config.toml
n_layer = 8
d_model = 192
n_experts = 256
experts_per_token = 8
d_expert = 32
d_shared_expert = 64
activation = "swiglu"
moe_layers = [0, 1, 2, 3, 4, 5, 6, 7]
router_score = "sigmoid"
normalize_top_k = true
routed_scale = 2.83
balance_loss = 0.00231
balance_bias = false
router_cosine_scale = 14.0
router_bias = true
shared_expert_gate = true
init_std_router = 0.00753
lr_router = 0.000941
vocab_size = 8192
norm = "rmsnorm"
norm_eps = 1e-06
tie_embeddings = "early"
optimizer = "soap_variant"
lr = 0.0053
beta1 = 0.95
beta2 = 0.99
batch_tokens = 65536
seq_len = 256
train_tokens = 682300000
steps = 10412
dataset = "wikipedia_en"
Below are experts of layer 4 (counted from 0) of a mixture-of-experts language model. Rows are named router (the router's row for the expert), gate (a neuron's input weights, with its number), up (a neuron's input weights, with its number) and show model dimensions 128-191. Each number is 128 + 32 x the weight over its row's rms, rounded and kept within 0 to 255. Numbers have three digits each.
Before each expert's rows: "mostly gets" lists some tokens that are sent to it at least half of the time. This comes from a sample of Wikipedia text that the model never trained on.

# expert 146
mostly gets: " Ni", " Ge", "Ma", " Pa", " Ta", " Am"
router:100115165122112116102113131103160152086197121138179087219118173107121124164153135139112106136124145166162047159184110142169103153099124063144189124139163112158104173116147151165123106176112119
gate0:094087122145112071127138126148155166084117097139113124156150148060092182159113156166145168160141183156177058133130177134073115112101148103168176110127120092074094107098145155124134129125125182
up0:138109122161121105086109113144133148100130210113113143147157088097201100121128087101129144141106116122110105095113152159091147117141128184098104133124110111170161130139094174144102135121164137
gate1:073132157104081144126150130150120144158151155149160142092152131188135104169177155131125167143160122137122144201098134156136128146103159085142143139146097137109167153191131115041098154121091150
up1:156133096141231132181149065140149091134115150065061110124088112079115098112144165083165145154125104094124138087107159164103114115204158146103122087092087116108181122140102104171154092109132126
gate2:100114133106097128110119107155145045136135079153103066159178097064127135160128092109118139110136083144131149103052030118117111097035138150127131148098111119144134139107114109142107074089182153
up2:112131135117118095182106094176159180173129078130086126102093155176171137121123090130087187120147112120117137131098123128111092140156083179133143057128125124151131169131132086126122097122146207
gate3:094113156138111132139126145099098192129140071146068169095121044082120139148131141176079170161207097165162149146104145135152142137095196116099103113165151117112104125135167106169150137171174093
up3:115093134101136136141128139094081096167148205212081147136115114087134137093171107148121103094149142123108179175125081117121105129179179119129135128147071163167174158116158104152118150105131107
gate4:101178130109078163164095081077173083184106200119159119162086088145143149164185094125064104184143139145156071129168068156174110125135106171120095145180137145148134150084103152164175166091150122
up4:120085118146207105199094107155090170088114137117104151184076104132038194139130123126054120104150097127119100139126027172048152125140088101151115133153122161167145133176090110137136163122147142
gate5:107132151143116095137148154106124172102105119186139093164108154137075185134133153137134074092093157058139128109163091123162093174155144091147146130100152098133131187138100163113147118120113047
up5:070179135131183139125076087112091162142156152106115173103167159118072106144110128122147105179104171115180116118091134190114145142143143157123132109089092131080141171106145121103088100119172184
gate6:136173155152073122136148133080156158143155141091139050103146087127082136118128113096163076109146113165155116153165154135141092150112100073105172158166183129151114135196123121101143131166128168
up6:101081156050125081137088181100127143157100157186128155069160114134148112132133154137169129194156102081137136176153090172189137110081126118166089201135119092142142113104160129044141133068091103
gate7:147078126131054134129163131104188187171167108137143080122195128100107119104115112157058101106168135151122132158111150166149077121116114073092103059091144122129097145169135181104095160152120145
up7:150123087124151099167101152136047136154136146155109125190152091062142143125125149204104115100143132155099111164141124117168098079113073201135069070222104111104134093176173103156163146099124062
gate8:120136138115092111156058163166101113124187082134143107073149154143194136106124141132069160188176112124157129086163124141159144195054125157113085108125127102139140181114105112141130117164135125
up8:153134148116103133123116129124096106112126069090164114177172136151173136136139111125096106189151141106102136146110110141124089146138142168098075109206132149167114129112146125109113137139128160
gate9:104116111151158204161099175106175115108111064113186175144128060137138155175093151125095131146101103107093130157129172151151151131089102119079055153122142093062143112165119149158109134141066158
up9:147165142017141070099138115196156141131130122130135153155089130112098195175099099147156156137146187147123127111184126115125113145093115097147157088132172143122091130135107118148121147105138080
gate10:112110148166081096131126142142168132144161114095129142081081098077140046120129133198127106109130121140116089100142127160128067170081164108147114135156112069149100110191063166113153088166118185
up10:117091152145155118131166084159183078098076126142141141156160045120074106181111163057215131089180083160181148157083072150106159145103115138091139151106114172112087131143123122103078156139171061
gate11:097085139110140155110088084079095115126121176172098126190167097134152144109086122103079131191109104119152148143092068087135081155106147121142136139148159109125139098133167132059100140130084173
up11:170103123117171154117113149113121087125053126117111122167133095125198142153097177141132131173144085132107139100127156178100099142107108123133111060099080123133127164127108152137109148123137158
gate12:149187132132120112116097115068116132141131173143101170165134135119110140177153118154104138126108141163188053140137070128112175127183117088138157174178135131189078092115139065153116162119048160
up12:141147114158195123163089110136099109169117121129157196130170108117104082165088145094093147125146136097116156067170114116183141102117089162178103116158081124173173163057080156065112114144145141
gate13:096085162143135103090156059102111166152195092175134112142181135137147150140157111100138136176098143102121080156172083155130174150164122094133172138181153165127153156133117115066115088083140169
up13:145118154173153070141140121169118108122109089157131137148097132091093130157137143117163145124138077147139111116094143112164180140083092108153112116102134083133072140074162095153150120167128137
gate14:147131151108107164146151148054139084090151143055136170141129143185144115131161170143111187171123156121144117065159120124101110106102175081099148198098170121111099127133128171115139100143115141
up14:178126189101109143188170093161148168123140118078093137149145114090154172150170140098125150125080099208182111131098131197134200093186068120175112126066169119102136114094109142095136101188143102
gate15:117084115107087076126144131129128097131113197150169157129122191151103125166170146119124032088104115077084151091167126177119100181171137134113118101110139118091144207143114125136090196172140123
up15:151176167128110095133135106115121114198105039202087088114161204137077152158158118153175104168075155076141114166070072196162139128086145129112150112095100132133155178109138117144116129106121138
gate16:149153137168148123092127126125127162116083133150155109170081119141116107097150104182124180204085159146133091148182135161143105137145095146111141151137174087128133073104181161101105119125102156
up16:163173110161165141087084118153074079068074162092133142164083149068156108141130137108104118166094094123137093134125146207120185131147150115168186118165161158093155110148122135119164147166127078
gate17:106159136109068131149133146077181088154182098092112115154132175123145109144137149106082141092120113087139163157093176167150087153135074148115101149105190094110160168092123101098118117098099154
up17:150120115149115151172108131132095135118162141133095076130186186134088116133108172104094158086106216164118101107121122118093136180139119166148039139114227175148145112084111121148112147087088121
gate18:177086135121122095060165126119115108116165115134140121114140125150170143132137161100063116130096052183098140089102110161169145053081101089145159133109198090188164111147136168134109084162136095
up18:148140115195145160107104145175149114103142131121182102190100077106159045120160108113141101066123108095168150116160115081126092130101106113060114099120100081114201066218111162118120145126138095
gate19:095105155127135162166097150158107128103109124138098096099101154129100169081152104209106158094140076122096137122121182136169151106130146079134128127129239207138089172109103184137102111143128133
up19:096142146141156124146185151071127142123117129129148103133046129134127136132120095101148220156127183142112124111109083171146145114110142186126085164145108035080127108087096097167148053154121136
gate20:068141132139122144179152109110109084114137189130059152148127139136165180131171147118120145136074115178135091084094091086143163087168092172123122149045169175102190154084121160164139117089033070
up20:090111127109100108194168078110099180162194158137178101159226092130166120156138093119108096117209128146088125111079165096056131129115157095202155163131142102189089145121113131136123124129105138
gate21:190191129149136185146083095086132150177156124094129214169122086176147065182154114158138143144095146113152096112137097134090160156098145134147127129149184151167095124095120126111122157129121142
up21:198092074123102096145161154113170106133087084107093096146107128125115084043114156102168106114076195058093115042142113129134084162119193145155111135158127094098108132113153134125106148080130130
gate22:132116115082134115048135162147144186138093124141146078108165118156069115109144167137084140181089151154086149154099141102137150091128119128147174071151126117092089121171142116078192114137124123
up22:095117152100101087081119181117139106112179085106121059181076096157096140142095103101150176102097152085126107132098115139096077142153096156120199161128105119170161119144134146163138169135150173
gate23:130112148150085134130152132176067070105119102148171132154137131090139095110095166113122139121145099153082066118164134134113090160128093137111191149166071073101068129119106177111068130137101070
up23:136209135096100167149111135143163134174130124110137162115153157146145086115106166126133129125106189079168162133130189150167128114177194146136166079149086036162117135078128124087123157151098095
gate24:133164148117155135123092096128170161087093126093169171127110164207141097150153183127112186135146072142157147122139087128185106161111065130148129117148119161120136125128140147124169111100093126
up24:107097146126123125173151155086162098142128074161118101138159117176191136070169102119157094130146108197177137138135103067129134128100153061083108177154115125119158064099152128109070125104072151
gate25:117081168134127099090149087136135110098080146117130037163066163125077081122127133178122087101080160126123133130107172173118087112190138123115159138085118136107141101048139155163134083113115123
up25:109137158131138128138142113146141099098145124041109077164115128164097073106121190093119185154093134144089212114222153131134081130101093168150122174140155118157066160144073172160121125144146113
gate26:151068151160143134073149144188096176139113142122144106218136144129145099116069166076126141151135147143063125121148131173182159180171086160141130144193137134107175101102140174138124110190124143
up26:139108104069144200146123134127112117137166152184126111116111089098071150082086158160123130154172106158090156079219152161101172156136114145104135060148134080077193186219127176148106135157143066
gate27:144090141134107137160171125115149122090173155084103126160120110131135104108145118097165132098157097155171136108159137164097200151142121128103058152104114091153138100194079034046123132139093149
up27:106181122106183084089127138123161146119113145103143147100143103096141141126130160100166089112087132171073062124114122109132116133141118130122155180091090136081088142086134196141181105129136075
gate28:125157137119192187120120154134194143135138187130067077108146143146137143166117123103088111132164090118121138163124090100089155139132073164206138116108155092146116106134120149135128190074042120
up28:139154124120115126065162110132155097093104132101093145146081051094151156156112147081092119065085137128165177134077179170121131180099175135119124112136119154130164117195136137097146139187130099
gate29:094110121127085117089180120096108126100146094140163086146153157101152202141136141127098130119148158136134152101146095124105143172102095109124056138152199140126107137187180120149070162127124122
up29:134133123144099178072207111108140188122124119107184148097058120103134194141075113148119196106109101146141155093186171120132082134098088149130144155123092160137110112148122150176087145177083132
gate30:112119120114122114145118104184079127117123172103080040149079213125141123190114091131116091114126103179150085124109123124155149097117097092166156123141146123164124144145129122121170132140183045
up30:081130143129095082141123131070142187138076154145114147124123147131081156144155107158107069088100143163180103090144137123182138166128151133125114188090137105112123063129097166105103103188140141
gate31:108152188119077076063101131142129179126124155098066123131127113177074174147062164146157136090119109127183077104129147146140178098117110091108177137200174111107090137146133107122135111138094142
up31:166095112139102102123101111135127089120105104079164101096131158123120162152182116125081109160114139076095075183156100128140147161116128107161042146148154104143109151190112133105127168164080146